python train.py --n_experts=16 --moe_layers=[1, 3, 5, 7, 9, 11] --balance_loss=0.00026 --balance_bias=true --vocab_size=8192 --learning_rate=0.00793 --batch_tokens=[65536, 131072, 262144] --max_steps=6299 --dataset="wikipedia_en"
Below are experts of layer 5 (counted from 0) of a mixture-of-experts language model. Rows are named router (the router's row for the expert), down (a neuron's output weights, with its number) and show model dimensions 0-159. Each number is 50 + 12 x the weight over its row's rms, rounded and kept within 0 to 99.
Before each expert's rows: a language model's description of what the expert responds to. This comes from a sample of Wikipedia text that the model never trained on.

# expert 6
Description: Pronouns and participles. Subject and object pronouns (he, she, him) and past participles after was/is, like known, born, based, deposited, in biographies.
router:65 39 66 51 32 68 59 59 46 40 60 50 46 52 59 44 35 49 42 48 57 52 61 53 42 46 50 47 27 48 51 39 63 38 70 37 58 49 51 52 49 47 46 53 18 57 41 78 61 43 50 48 57 37 55 44 56 32 41 56 67 29 54 34 55 52 28 69 59 49 54 51 76 61 36 61 37 50 49 40 45 41 47 50 50 53 46 49 29 44 49 47 31 52 48 67 47 46 56 74 50 47 31 48 49 70 80 64 45 26 47 47 47 58 48 47 62 35 55 61 32 42 34 50 54 34 24 53 23 71 23 52 64 52 73 18 78 46 66 31 54 48 53 51 60 48 52 56 45 60 60 49 40 55 47 59 30 37 40 48
down8:46 56 62 58 60 42 40 39 43 48 54 57 58 61 49 36 50 47 77 32 64 56 68 53 58 59 57 31 51 40 41 32 44 50 61 42 48 57 41 64 41 53 30 62 64 62 50 33 59 59 32 64 23 33 66 49 33 48 56 30 54 56 46 22 34 44 42 57 43 61 73 50 44 50 42 62 39 58 54 39 57 36 39 39 59 65 19 36 44 29 61 49 59 63 42 59 57 30 55 57 51 44 41 82 66 70 48 45 63 44 07 48 57 32 45 62 47 43 53 59 50 33 55 38 53 53 49 63 54 43 53 44 46 60 35 64 39 56 47 69 40 46 61 52 58 50 50 57 87 39 46 63 58 49 56 60 67 46 44 50
down9:68 39 52 40 55 58 37 46 60 63 45 40 33 71 62 47 41 54 62 34 45 40 44 48 48 46 45 52 45 38 50 50 43 54 68 29 57 52 62 56 45 52 22 68 73 44 33 52 43 34 74 63 60 52 60 51 59 53 59 42 40 31 64 42 44 63 55 48 39 44 48 30 45 72 78 47 45 52 63 41 47 71 60 37 45 52 51 31 34 46 49 61 64 52 47 71 20 44 39 58 60 44 36 74 38 43 36 44 60 51 29 50 66 41 79 22 38 55 57 39 37 47 50 73 51 41 34 60 60 50 55 47 55 64 38 37 50 51 59 63 42 23 60 48 42 60 58 63 40 53 70 40 37 54 61 74 51 47 62 44
down10:57 56 46 46 65 48 53 44 58 59 57 52 40 50 53 47 52 43 35 59 46 32 58 50 39 49 51 36 31 69 59 42 55 44 36 55 36 55 58 37 64 34 73 46 32 45 41 50 67 47 54 68 39 49 51 61 51 47 49 47 30 45 27 63 43 32 42 66 68 53 59 72 68 60 40 52 59 62 63 69 57 48 60 64 68 42 33 56 56 53 53 44 47 43 50 59 61 77 59 45 43 78 39 29 56 51 76 46 36 47 64 40 70 27 78 44 76 56 38 35 61 82 44 47 48 18 40 46 45 37 45 43 60 57 47 49 30 71 46 23 61 51 30 55 60 43 50 39 50 53 47 49 55 44 54 64 49 53 56 47
down11:43 37 53 59 56 45 53 40 32 65 56 57 28 39 65 39 46 36 57 69 57 31 58 58 79 39 58 46 36 39 57 48 35 71 40 47 61 46 53 65 30 54 49 69 58 68 39 48 58 42 47 45 62 54 63 62 42 64 60 33 69 48 36 40 47 40 18 64 42 56 54 63 63 62 63 77 47 40 70 41 72 43 50 65 37 41 53 51 48 68 57 45 26 38 37 62 54 51 52 63 55 68 57 42 57 45 50 52 66 52 49 52 34 35 54 50 63 35 63 69 32 27 35 58 54 49 58 80 63 54 62 36 46 39 45 43 43 54 56 46 52 42 27 46 47 58 58 52 50 67 45 58 58 25 46 43 60 78 51 55
down12:43 64 63 47 55 04 54 46 51 55 45 57 44 58 34 38 48 30 46 61 51 57 55 51 36 65 50 46 55 52 56 71 48 63 21 55 41 31 51 50 59 49 38 49 67 58 28 57 36 46 49 55 59 49 60 47 43 64 56 47 63 58 46 48 56 25 57 46 63 48 78 43 50 56 67 41 38 35 34 37 32 30 61 47 42 50 47 37 50 70 60 38 41 58 51 59 84 34 34 27 44 47 36 51 49 53 40 68 50 51 38 57 49 46 54 64 36 41 55 50 51 53 60 34 42 62 58 49 50 43 71 82 35 44 30 41 44 32 42 65 50 55 49 60 53 67 47 29 35 50 62 26 47 47 63 64 37 59 40 53
down13:55 51 55 49 41 46 34 39 42 26 50 60 40 55 48 63 46 52 74 56 64 65 52 68 42 40 54 58 41 63 55 54 28 45 50 63 57 56 39 55 36 61 58 58 56 45 39 49 41 56 63 81 61 64 35 33 59 30 42 63 41 47 55 39 40 41 20 74 45 24 24 70 49 45 31 32 49 46 69 58 51 70 53 49 53 60 50 47 50 84 40 46 36 63 34 66 53 50 76 49 64 56 40 54 42 39 50 43 55 55 52 30 62 52 48 43 43 45 38 57 29 40 39 38 36 47 65 50 64 33 58 61 56 62 63 46 61 66 54 63 64 70 50 51 61 62 42 55 72 38 44 53 64 37 48 40 47 57 29 51
down14:48 48 61 45 42 56 32 62 68 66 37 50 47 45 37 55 45 57 60 51 41 38 58 68 23 59 68 52 49 53 41 58 58 56 48 32 57 67 41 37 50 52 45 50 74 18 49 50 25 65 50 37 54 49 47 46 46 29 48 42 54 74 32 37 47 67 49 35 51 27 34 46 27 48 69 54 46 28 43 39 42 74 71 36 38 54 41 62 64 54 52 72 52 46 41 44 28 51 34 52 49 50 70 48 51 54 24 50 40 72 40 58 49 32 55 79 44 54 21 44 68 56 55 60 50 65 57 58 52 42 60 54 55 65 36 43 62 64 53 42 36 28 52 61 50 47 43 48 58 49 53 53 54 32 51 62 60 63 39 45
down15:43 51 42 52 47 30 51 58 48 54 53 60 56 67 56 57 30 61 54 29 56 66 58 59 44 59 56 50 75 26 41 61 53 44 55 41 25 51 71 71 51 55 53 48 34 45 50 41 45 50 47 50 56 50 43 45 53 43 39 54 42 59 41 56 59 69 75 42 38 53 41 68 27 65 58 55 58 49 54 30 37 54 32 48 58 33 52 57 49 59 56 67 60 51 51 34 70 57 66 57 63 42 70 35 60 50 38 60 53 48 41 47 40 51 61 40 17 33 52 63 54 40 64 47 50 48 57 74 61 52 50 42 35 60 31 36 62 56 51 70 55 35 57 45 56 85 58 44 53 63 84 30 76 28 56 46 38 38 44 55
down16:33 35 59 53 35 72 57 45 62 49 38 42 61 46 36 69 80 33 65 30 51 45 40 50 36 48 55 50 49 70 61 69 42 65 67 67 59 68 32 55 41 43 34 39 36 54 50 58 57 49 37 62 32 43 73 31 39 60 39 43 38 42 27 65 53 42 40 50 36 61 54 44 34 61 45 68 55 27 40 47 49 52 64 65 31 67 48 56 35 54 60 36 53 19 63 47 35 59 45 58 31 49 61 60 46 52 40 27 27 59 48 54 49 76 70 65 61 56 39 52 51 65 49 62 60 31 57 70 53 62 50 52 41 57 48 54 58 34 60 30 47 49 52 64 55 52 47 38 57 66 56 40 50 53 42 46 47 35 52 49
down17:46 42 38 39 45 61 74 58 52 50 43 56 48 67 43 57 63 51 44 58 42 34 58 56 25 53 55 48 45 53 42 48 52 28 53 47 46 45 49 52 68 38 50 54 59 35 40 63 32 26 55 57 47 69 41 19 44 77 37 59 49 43 43 42 57 41 41 37 56 36 37 52 48 62 37 37 59 45 48 26 21 37 49 67 63 56 61 40 54 61 56 53 41 64 54 29 51 64 44 35 64 67 52 50 69 64 50 42 60 57 33 27 37 36 23 55 58 50 47 52 50 31 45 61 61 47 50 56 50 39 34 48 63 62 61 59 63 67 49 42 44 33 48 27 41 36 41 69 63 39 61 57 45 68 36 56 56 17 48 26
down18:64 40 44 55 60 46 38 39 32 43 62 50 56 51 56 43 59 59 53 58 66 56 32 59 50 63 65 55 52 37 39 68 49 64 60 36 46 48 68 38 41 68 31 60 44 62 46 40 44 61 63 43 63 34 51 43 44 52 56 54 61 57 32 50 69 56 51 30 39 53 54 62 58 53 53 45 62 81 53 40 48 60 38 50 30 35 25 53 46 46 79 57 50 41 56 71 49 41 32 46 51 54 51 39 34 48 58 54 52 47 36 58 48 52 48 49 38 47 27 62 42 58 29 39 36 70 37 52 39 56 51 15 53 51 55 65 54 19 53 57 47 56 51 48 35 56 39 72 38 23 53 60 49 49 36 95 50 28 55 41
down19:76 29 44 33 45 41 54 48 50 45 54 77 39 38 62 55 48 36 70 43 53 60 40 70 49 45 43 36 56 43 58 45 52 48 80 53 52 56 47 64 25 48 26 46 48 59 44 54 63 48 48 68 49 56 19 24 43 43 46 60 44 45 44 54 43 42 42 24 26 49 68 32 53 42 41 52 42 30 71 54 36 55 67 50 61 37 26 32 59 50 43 42 35 79 58 48 56 59 51 41 36 49 60 44 42 64 68 42 64 57 35 31 50 61 54 37 36 42 46 50 66 67 26 44 51 58 50 36 38 69 47 44 63 68 57 56 50 47 46 44 52 50 76 54 43 63 58 63 36 63 54 56 53 40 54 49 31 38 49 55
down20:53 52 60 41 58 40 48 36 47 45 56 44 57 59 46 35 58 50 51 31 43 45 35 71 68 54 64 50 62 45 40 41 42 26 60 47 55 52 40 60 54 54 56 37 52 16 69 54 44 31 31 37 50 44 57 53 55 23 56 49 51 63 37 58 60 60 31 53 66 46 52 55 61 51 40 28 47 58 77 53 21 38 51 49 57 52 10 23 30 30 63 61 49 44 49 55 33 37 67 45 48 33 50 24 67 49 61 39 43 48 46 42 33 47 60 48 41 55 40 33 54 53 40 24 61 40 37 44 40 39 40 58 57 52 46 53 44 52 40 51 54 57 31 44 58 58 60 23 45 60 56 69 44 43 33 62 55 45 65 39
down21:20 48 33 47 16 48 75 60 43 62 57 53 59 55 51 66 59 46 48 54 68 50 23 66 57 45 59 55 33 19 53 49 56 53 74 50 53 65 46 46 31 57 48 66 59 45 41 63 83 39 57 52 49 54 56 25 64 52 51 57 52 56 49 53 60 46 57 65 48 66 40 54 51 54 48 29 41 49 52 56 50 46 35 51 58 56 59 35 63 60 58 70 59 42 54 56 31 47 55 26 41 41 68 45 38 44 51 42 59 54 49 63 59 60 72 80 45 54 42 64 29 49 63 53 42 23 53 56 58 50 39 50 23 54 43 40 33 52 35 61 35 48 34 46 35 53 60 76 51 38 47 40 52 49 46 39 61 62 54 41
down22:60 39 73 75 40 45 66 87 75 54 65 55 66 76 30 54 66 41 61 57 33 43 38 55 43 65 64 43 74 35 75 56 38 64 50 39 56 61 55 51 49 45 53 33 36 49 68 30 50 36 52 53 51 43 54 51 22 63 48 63 52 52 44 61 55 59 44 39 43 57 52 83 36 46 33 49 70 46 35 51 31 36 50 44 69 53 49 49 26 57 39 49 59 44 50 61 41 67 59 53 37 57 53 48 55 67 59 47 56 59 70 42 62 57 51 48 51 36 68 58 50 42 36 58 40 60 68 33 61 61 55 51 61 50 68 73 44 63 47 54 52 60 58 73 40 53 43 57 64 55 40 50 38 41 52 41 56 55 56 43
down23:69 53 66 56 27 67 58 71 59 35 36 35 44 51 45 55 60 41 48 69 59 51 68 48 80 62 63 51 50 50 49 61 60 64 42 70 53 63 54 36 50 49 68 38 51 45 49 42 54 45 42 51 54 43 64 53 64 42 61 54 54 15 57 56 71 38 53 57 40 44 31 73 49 71 36 47 57 52 66 59 41 55 58 57 41 44 49 48 48 61 74 56 41 37 68 55 39 56 47 42 49 24 60 43 57 47 72 68 36 37 40 44 54 43 68 40 46 58 67 46 66 72 87 65 45 47 70 66 59 35 31 57 53 38 49 51 60 49 62 29 51 55 69 60 67 57 44 59 59 51 48 53 43 41 68 56 65 52 56 52
down24:57 55 57 49 63 50 27 45 46 54 31 56 52 69 71 33 34 56 72 45 38 48 44 60 33 70 41 56 74 44 46 70 60 36 36 40 55 48 52 66 43 53 60 53 47 30 49 70 61 43 62 53 73 48 59 32 28 42 44 55 64 54 43 51 58 81 42 42 34 34 59 57 50 63 41 58 39 45 54 27 63 40 46 40 53 51 38 47 37 49 53 34 71 50 38 54 44 57 56 38 39 63 51 76 36 48 49 50 39 40 51 38 65 58 70 40 65 77 59 50 54 53 62 61 51 31 34 64 63 47 49 43 54 46 39 24 39 56 75 43 62 50 48 32 39 48 56 44 45 69 50 68 48 59 39 28 60 32 52 66
down25:48 56 47 51 41 38 58 56 30 41 60 31 51 59 51 50 57 52 60 50 64 42 56 58 34 53 33 69 50 35 39 40 30 69 43 44 46 61 60 39 46 39 50 52 52 46 56 43 51 47 44 19 50 48 37 40 53 53 65 69 60 55 34 48 50 63 46 31 54 49 35 37 38 54 68 65 68 43 76 56 56 40 49 31 40 47 46 24 49 55 47 49 31 57 33 39 50 35 46 55 26 31 52 44 50 46 44 42 46 49 43 42 47 76 68 54 49 62 74 43 52 60 64 47 71 26 46 44 53 81 61 52 37 63 79 57 32 51 66 55 38 49 70 47 75 64 36 46 58 49 50 75 44 56 35 54 52 79 56 49
down26:62 50 35 67 48 48 52 58 41 32 44 48 31 25 38 78 64 28 44 54 59 47 40 62 51 49 53 72 62 51 48 28 38 32 48 73 54 20 26 44 53 55 59 43 34 63 38 47 46 60 64 58 43 46 35 49 45 50 55 62 55 55 39 56 46 42 64 52 44 41 55 34 66 61 36 47 70 51 78 52 66 49 59 33 58 45 52 66 67 65 35 45 33 51 54 55 60 46 39 58 40 51 45 60 49 43 52 44 67 47 50 50 22 53 64 21 64 38 65 37 69 63 50 56 62 51 54 58 45 57 31 58 26 71 49 36 67 40 56 60 37 57 54 49 39 61 84 64 48 52 45 54 64 44 47 39 61 48 53 56
down27:27 49 45 33 53 46 38 59 50 43 42 36 74 22 37 40 40 60 52 53 62 39 45 72 53 65 38 43 57 75 65 62 42 69 49 41 56 36 66 66 38 47 54 47 47 51 44 50 54 56 51 43 50 64 63 64 40 70 55 52 44 71 39 68 63 48 50 31 48 59 56 45 43 71 68 39 31 47 63 54 44 58 42 45 41 44 34 50 34 34 40 46 65 58 40 41 63 54 36 47 54 71 44 25 38 59 64 54 58 60 62 64 59 51 25 34 49 46 58 29 44 39 39 58 47 47 51 55 68 48 52 57 32 40 76 19 55 63 35 47 54 33 71 45 56 48 31 67 72 49 42 48 57 53 32 44 41 34 46 38
down28:48 59 49 50 28 64 81 72 52 44 42 43 34 63 61 45 55 34 42 64 60 44 57 37 53 68 53 54 41 52 71 55 67 52 43 61 48 49 72 47 40 52 75 25 77 61 48 42 55 54 36 72 52 47 44 45 32 32 69 42 28 52 67 50 72 63 52 38 56 39 37 54 19 50 53 67 59 59 48 42 60 39 53 47 51 52 54 30 63 45 25 45 42 70 48 47 76 56 24 52 72 41 59 41 53 59 55 51 51 56 57 67 40 38 52 39 54 50 82 61 25 41 51 31 39 41 59 55 48 38 55 57 38 55 51 62 55 34 45 31 51 35 48 48 50 56 37 50 60 42 52 58 40 45 40 42 57 47 49 42
down29:41 74 34 35 40 43 72 57 24 23 60 65 68 48 53 53 56 63 51 71 46 52 37 52 47 46 65 62 39 37 47 67 68 58 56 46 49 77 61 53 53 43 43 43 58 49 47 35 37 47 66 63 28 52 61 45 43 51 52 46 51 54 45 55 47 41 40 31 49 47 68 58 61 66 76 53 71 61 45 64 45 46 32 44 43 67 28 37 56 45 71 61 40 33 43 39 56 38 31 45 72 30 62 43 41 59 50 65 65 55 50 52 51 43 54 60 51 53 43 63 53 54 55 62 42 64 56 56 56 47 42 52 49 60 39 71 44 51 44 55 64 45 17 44 53 50 31 54 39 31 72 50 57 28 40 84 49 66 45 42
down30:48 39 46 51 39 55 64 51 44 57 59 45 41 65 61 57 60 60 33 42 41 91 45 45 62 65 37 51 48 59 69 69 30 30 62 43 62 71 13 47 56 39 25 38 59 50 60 57 52 58 36 57 48 47 65 54 45 46 47 54 56 69 74 46 35 57 71 61 53 49 53 54 63 60 49 39 76 50 44 29 52 23 59 41 53 49 39 52 49 77 38 48 32 52 60 45 51 46 54 52 36 30 53 32 57 48 52 60 37 76 61 52 45 52 30 52 52 52 38 71 52 42 46 47 23 57 50 59 39 49 54 51 51 58 48 53 26 68 51 45 49 64 43 38 65 49 52 37 66 47 49 51 63 60 49 42 24 37 67 50
down31:63 58 29 64 52 49 36 50 41 64 66 46 45 34 66 44 44 39 39 52 54 61 46 27 49 49 35 71 54 52 47 59 64 45 53 34 53 52 38 42 24 52 47 60 45 41 57 56 42 54 45 59 54 42 72 51 45 35 55 66 42 37 45 46 26 47 57 52 42 65 71 68 48 54 51 47 56 57 39 36 53 26 53 57 35 47 47 62 37 44 57 53 31 32 67 57 49 58 61 60 53 54 43 24 79 50 43 62 55 52 24 49 23 52 57 47 43 53 47 48 37 56 53 46 54 56 66 48 60 54 47 70 11 45 31 52 69 51 47 59 45 46 25 37 53 56 42 63 29 53 48 54 36 37 91 54 48 72 35 46
down32:51 31 55 62 61 51 52 41 47 46 58 55 49 55 45 42 38 36 41 63 31 56 61 63 45 46 65 48 40 25 41 39 30 65 38 53 55 41 42 47 44 52 48 42 49 45 42 58 59 28 47 51 63 74 36 27 45 53 34 52 26 53 55 56 25 30 69 52 33 46 45 32 41 50 53 67 48 50 51 33 53 48 33 55 47 48 37 25 28 49 46 38 44 45 57 66 57 55 52 99 26 59 54 48 46 47 40 45 53 49 51 38 48 53 58 58 48 49 41 67 52 41 43 47 56 55 69 67 39 52 61 38 52 61 57 60 64 58 40 34 28 62 62 49 62 38 44 64 35 72 18 44 44 40 29 74 42 65 48 52
down33:64 64 45 44 58 62 23 48 44 47 31 68 36 71 77 42 36 61 34 65 71 52 36 70 53 44 46 68 36 62 64 42 64 50 31 73 52 38 39 61 45 49 46 52 41 63 45 57 49 57 51 63 58 59 64 63 64 76 36 53 42 52 43 63 44 39 59 41 44 60 69 43 48 29 62 54 46 69 43 43 70 53 42 78 57 42 67 67 59 71 48 38 46 36 65 49 52 31 42 44 41 53 58 54 48 50 52 59 67 37 45 58 30 41 41 29 53 55 58 65 35 58 56 47 78 40 35 35 33 51 57 54 66 51 40 48 53 27 61 33 46 50 48 61 54 40 44 40 38 45 31 43 60 42 50 57 56 50 57 69
down34:46 40 59 55 30 70 58 45 57 35 57 36 60 34 43 54 23 62 80 67 24 57 31 48 51 64 66 58 73 55 47 35 57 47 32 51 43 48 42 53 51 57 37 66 39 25 71 60 56 41 79 60 62 35 39 49 63 52 35 23 41 51 62 49 60 56 27 52 60 51 49 61 51 48 71 32 47 72 51 51 51 51 53 36 59 48 40 69 51 56 58 54 58 42 30 68 38 62 71 48 64 55 43 65 48 31 55 64 60 45 58 51 61 51 35 29 46 62 62 73 49 42 51 57 55 46 55 36 47 52 58 58 39 48 56 39 71 41 48 53 64 69 53 56 53 58 40 51 23 46 49 46 35 53 62 46 48 25 57 55
down35:54 74 43 49 41 40 70 49 45 50 55 47 51 47 59 38 57 44 53 40 54 44 64 39 25 57 59 54 87 50 54 60 37 38 31 38 50 46 71 20 35 61 54 44 33 49 28 70 40 48 29 41 41 62 38 57 57 42 41 35 59 51 58 25 67 64 33 54 53 48 34 26 40 60 42 49 38 53 44 73 79 47 38 55 16 49 43 60 57 39 33 32 42 35 62 55 46 53 50 73 51 46 64 54 38 25 41 41 60 53 58 58 41 41 49 48 41 48 60 58 51 48 50 44 56 52 44 39 72 30 43 51 63 61 47 37 36 42 38 46 61 56 60 59 66 52 44 60 48 57 37 61 35 41 54 52 36 36 57 65
down36:52 48 49 54 19 56 78 63 56 40 32 50 43 40 39 46 46 45 42 57 34 82 56 33 60 40 54 64 46 57 47 67 71 49 39 60 54 18 47 57 34 31 65 44 32 45 38 37 42 49 55 53 42 48 31 43 34 42 48 39 46 51 68 63 58 38 57 71 38 45 48 57 55 26 29 51 46 46 26 68 60 48 49 69 73 55 52 52 45 47 31 57 64 37 53 44 55 30 44 46 56 53 54 34 70 45 47 53 50 45 41 40 31 48 49 62 31 46 35 44 48 61 38 40 43 48 51 47 41 57 49 46 76 39 63 69 40 40 61 76 52 34 49 32 52 45 76 30 57 55 40 42 56 53 57 70 50 46 37 57
down37:45 52 29 50 43 58 48 45 55 30 61 60 51 51 53 55 61 59 55 44 57 41 39 71 58 61 31 49 48 50 32 53 54 56 49 63 48 48 54 44 54 21 52 50 46 53 46 57 57 47 55 57 63 66 82 74 43 39 59 32 50 25 69 43 56 84 80 33 52 53 45 51 43 76 28 63 61 44 45 29 56 46 53 57 54 60 33 57 57 55 66 43 55 32 43 34 48 59 62 46 35 17 31 61 28 54 55 32 51 27 60 50 50 31 53 35 55 57 62 66 43 46 42 49 52 34 55 38 69 44 43 59 56 42 55 51 33 28 37 42 38 43 47 39 30 50 54 49 50 29 60 50 52 51 52 35 29 61 56 41
down38:66 53 56 30 58 28 36 65 40 42 35 46 27 56 49 34 44 35 48 55 63 51 58 40 28 48 58 43 58 45 54 66 33 47 73 40 38 25 59 43 50 37 52 59 57 55 45 34 33 60 49 41 74 45 53 72 56 33 49 40 34 73 65 45 57 54 39 63 42 49 55 70 48 35 55 64 50 50 48 50 46 24 65 28 34 45 51 54 52 56 43 44 60 47 63 63 41 47 35 53 63 48 43 61 55 28 57 42 52 51 56 41 82 43 42 50 43 58 51 52 52 54 53 37 52 55 68 41 41 51 48 49 36 35 30 76 26 57 56 69 55 68 27 36 39 59 56 62 35 21 45 56 40 46 45 30 41 49 67 61
down39:51 53 54 46 71 35 41 24 55 70 51 62 51 81 33 66 57 46 51 30 56 42 62 45 75 47 62 38 48 77 50 30 45 66 40 28 51 63 52 64 44 54 54 62 47 43 48 63 48 53 38 52 63 53 59 54 62 38 47 38 51 59 54 53 54 56 44 45 47 52 43 46 45 44 52 54 47 70 52 43 43 41 54 74 58 33 30 43 39 56 56 46 76 42 46 50 53 51 64 43 53 52 66 31 38 29 29 46 28 57 38 59 38 44 61 68 43 53 45 21 56 52 48 39 48 46 20 60 54 64 31 70 60 44 23 62 68 56 24 52 44 50 58 47 53 68 52 50 45 59 58 27 54 28 55 57 70 44 44 60
down40:45 43 45 43 43 50 47 60 46 47 58 37 51 34 45 31 64 36 35 45 53 47 46 56 35 61 61 71 56 44 55 53 40 41 32 70 54 89 43 54 54 47 39 53 56 58 27 62 45 40 41 69 45 49 77 79 49 56 60 63 39 38 44 52 62 43 57 63 52 33 44 50 48 29 34 54 48 30 36 59 50 34 36 14 44 42 42 29 33 54 86 41 65 48 50 49 54 43 44 58 57 59 52 41 59 42 56 60 65 48 45 54 35 50 49 59 34 37 71 34 55 41 53 56 38 49 31 42 56 43 58 66 41 41 50 35 54 54 53 32 43 56 61 47 60 52 46 65 59 29 66 59 50 33 43 19 66 46 68 57
down41:75 58 51 54 60 35 43 46 77 57 58 52 49 65 44 33 42 60 38 32 52 55 50 54 57 48 42 34 47 49 53 55 38 66 72 53 58 47 69 58 49 61 48 63 59 30 53 47 35 50 54 66 32 58 37 58 52 50 36 63 42 29 49 56 54 45 63 49 30 60 50 40 32 47 49 37 31 63 35 45 55 61 31 41 61 63 28 49 48 24 37 60 39 60 43 57 35 57 40 46 67 38 45 73 32 54 22 37 34 50 30 33 41 62 70 34 44 54 34 56 63 68 44 45 72 54 53 23 60 48 43 74 51 41 61 46 81 45 58 61 58 52 49 55 35 56 50 47 33 28 54 54 33 47 47 64 47 46 53 47
down42:68 50 69 56 39 70 73 49 37 40 65 48 58 68 57 46 53 57 36 59 41 51 60 40 57 72 54 45 70 49 33 69 37 70 55 47 55 39 60 40 59 27 36 46 52 43 52 42 69 43 42 42 57 43 47 61 56 24 77 33 54 54 37 41 44 71 65 45 40 81 80 38 55 77 48 51 60 47 28 41 51 37 62 29 34 55 43 52 37 50 47 37 59 41 46 54 64 40 56 46 53 48 36 45 57 61 55 57 57 45 27 42 28 46 41 29 76 41 67 50 44 42 40 51 61 54 59 48 52 38 57 31 68 75 53 49 46 47 52 66 68 57 58 31 56 50 51 41 45 45 49 67 61 44 47 50 51 52 39 36
down43:56 47 39 39 51 41 27 24 47 61 54 56 51 54 48 55 64 49 58 40 53 43 52 75 45 53 41 38 36 55 56 34 30 70 49 53 44 48 70 35 43 69 50 42 54 39 65 52 48 57 26 40 49 51 62 48 63 40 51 44 65 38 43 46 54 47 43 56 56 62 55 40 63 53 35 53 39 36 49 47 47 68 59 56 78 25 23 75 46 50 39 73 51 52 61 63 39 67 52 42 46 43 44 60 49 65 64 51 51 42 54 65 27 62 53 82 60 38 48 59 55 55 46 62 57 60 81 82 40 49 49 39 35 47 26 44 60 56 43 35 77 51 33 65 33 56 29 59 47 35 46 45 55 48 68 49 49 59 54 45
down44:49 40 50 27 60 46 19 41 52 81 65 38 24 64 54 36 46 52 41 46 61 62 37 61 39 52 72 43 35 62 63 68 43 48 54 57 47 43 57 68 17 50 52 66 59 55 35 50 49 42 42 59 61 77 46 35 60 49 53 53 46 33 29 43 26 46 55 30 50 45 64 48 52 53 29 49 66 69 42 31 40 36 61 33 47 44 36 34 58 40 52 44 30 64 44 67 42 53 40 71 46 56 55 53 70 55 27 50 45 54 42 34 42 68 48 41 69 46 49 61 37 55 68 56 60 53 57 38 42 63 66 57 42 39 46 59 51 47 66 49 45 64 59 60 39 39 50 48 27 51 39 64 49 30 52 47 68 55 53 44
down45:16 21 99 83 99 71 19 61 72 00 54 62 58 42 38 55 51 48 48 50 56 49 44 48 42 52 55 59 54 58 47 56 44 38 46 56 55 55 49 65 44 59 46 43 49 45 27 45 56 44 52 42 60 57 52 52 53 43 58 52 50 49 46 49 50 41 54 42 53 61 49 42 49 43 44 56 50 69 39 58 54 49 61 53 50 49 44 55 47 63 59 45 52 54 47 51 51 49 58 49 50 48 44 49 43 45 50 55 46 36 51 40 52 58 53 49 51 47 53 33 47 49 48 53 59 47 55 33 39 54 43 52 55 59 58 47 43 45 53 54 56 56 50 52 51 71 55 58 48 51 53 58 53 61 48 48 46 44 50 38
down46:46 33 37 55 50 56 51 59 79 62 72 47 38 77 56 59 42 48 65 34 54 56 46 62 40 46 23 50 52 48 52 46 46 53 44 53 41 39 29 67 54 66 36 45 34 57 76 37 65 54 59 56 35 77 52 32 49 56 52 31 40 54 47 56 27 41 34 60 32 36 45 58 47 33 59 74 46 62 59 61 50 46 62 45 56 31 59 37 52 43 50 41 52 38 72 34 46 66 57 57 53 20 44 49 45 55 53 64 67 44 82 29 35 52 52 34 63 41 48 57 46 48 46 56 39 54 44 56 53 51 58 48 51 47 40 59 44 55 70 66 49 49 63 61 61 46 54 55 36 70 85 59 48 54 35 41 67 31 45 43
down47:34 56 23 83 64 48 44 74 55 44 34 44 35 52 42 55 32 70 39 45 70 54 46 43 28 50 38 35 27 54 64 54 46 52 39 69 53 66 40 60 65 48 63 55 39 60 45 58 69 45 37 34 52 43 38 39 47 69 44 61 53 51 45 70 66 15 43 46 49 47 70 60 69 39 62 35 46 52 42 61 59 51 30 49 41 29 62 55 57 47 32 55 58 78 59 51 59 36 58 56 28 58 57 40 53 56 49 40 57 58 61 47 36 42 44 54 44 50 48 67 58 51 53 49 61 56 63 42 45 48 31 20 57 54 55 46 40 66 66 47 38 46 42 49 66 43 50 21 45 51 47 50 58 27 50 67 46 41 56 47
down48:73 48 54 47 60 41 40 53 43 56 41 56 57 34 48 54 47 50 53 41 44 50 27 67 60 45 47 47 55 35 39 66 29 44 64 41 38 49 67 45 73 78 45 44 43 51 57 48 54 55 40 58 40 43 49 49 30 56 53 46 53 45 04 63 51 63 54 34 52 55 54 55 32 56 47 37 62 34 50 51 43 37 54 67 67 27 37 39 67 48 27 29 42 40 55 42 49 59 66 45 49 56 45 45 36 71 42 41 58 47 68 60 49 54 45 66 41 52 31 58 39 54 20 41 74 59 51 57 43 41 61 43 59 31 56 37 51 51 51 51 42 90 44 29 67 55 49 42 39 48 56 46 43 73 42 35 67 60 66 49
down49:19 58 39 61 27 42 75 68 50 33 68 40 67 62 25 63 56 33 58 48 60 55 52 61 64 40 55 56 64 40 42 61 65 30 33 50 62 54 46 52 66 35 52 60 42 45 33 52 57 44 64 80 41 57 34 56 49 68 58 42 32 59 59 46 54 42 48 42 33 48 46 60 31 52 48 43 58 54 54 58 47 58 59 71 41 44 58 51 43 59 40 48 62 63 76 47 44 46 42 35 60 50 49 27 55 29 41 59 41 47 40 52 72 38 47 45 32 44 42 35 50 52 48 32 48 61 56 68 74 65 54 37 63 58 39 67 48 64 49 36 36 72 44 16 44 49 45 44 54 38 55 54 49 63 66 42 35 37 43 39
down50:58 40 58 66 34 58 65 77 39 44 43 49 26 55 51 34 41 29 42 53 49 46 43 60 54 51 29 41 43 50 53 36 41 55 44 64 55 64 46 51 43 41 50 62 47 51 56 39 38 40 55 37 37 49 78 71 46 64 51 45 68 32 68 58 61 54 45 55 63 45 40 39 64 30 48 65 50 61 31 55 35 52 53 66 41 51 66 39 79 70 42 56 55 45 31 51 40 55 55 33 49 39 33 48 71 52 62 34 40 37 71 63 75 42 52 46 72 32 53 51 65 33 30 46 46 41 46 41 48 53 51 60 47 65 39 37 39 58 45 49 65 56 55 49 57 46 61 51 50 46 27 68 51 66 21 73 37 47 75 45
down51:65 42 65 46 44 49 53 48 61 50 44 36 47 46 48 55 45 37 52 48 23 57 51 45 59 55 38 38 54 54 50 44 33 55 76 28 79 74 65 41 43 60 53 43 44 50 10 42 45 18 47 41 46 62 55 64 36 54 51 43 43 58 69 45 68 45 53 52 54 28 46 37 48 34 55 51 55 47 64 25 48 46 73 36 40 63 47 40 41 40 42 60 60 47 46 42 44 63 53 39 47 38 45 61 37 46 51 31 47 50 47 36 58 49 65 57 44 31 60 60 63 45 60 31 32 43 23 43 57 39 37 49 56 38 41 51 22 64 42 47 30 56 55 28 57 64 72 30 51 37 53 67 51 58 41 37 53 34 32 64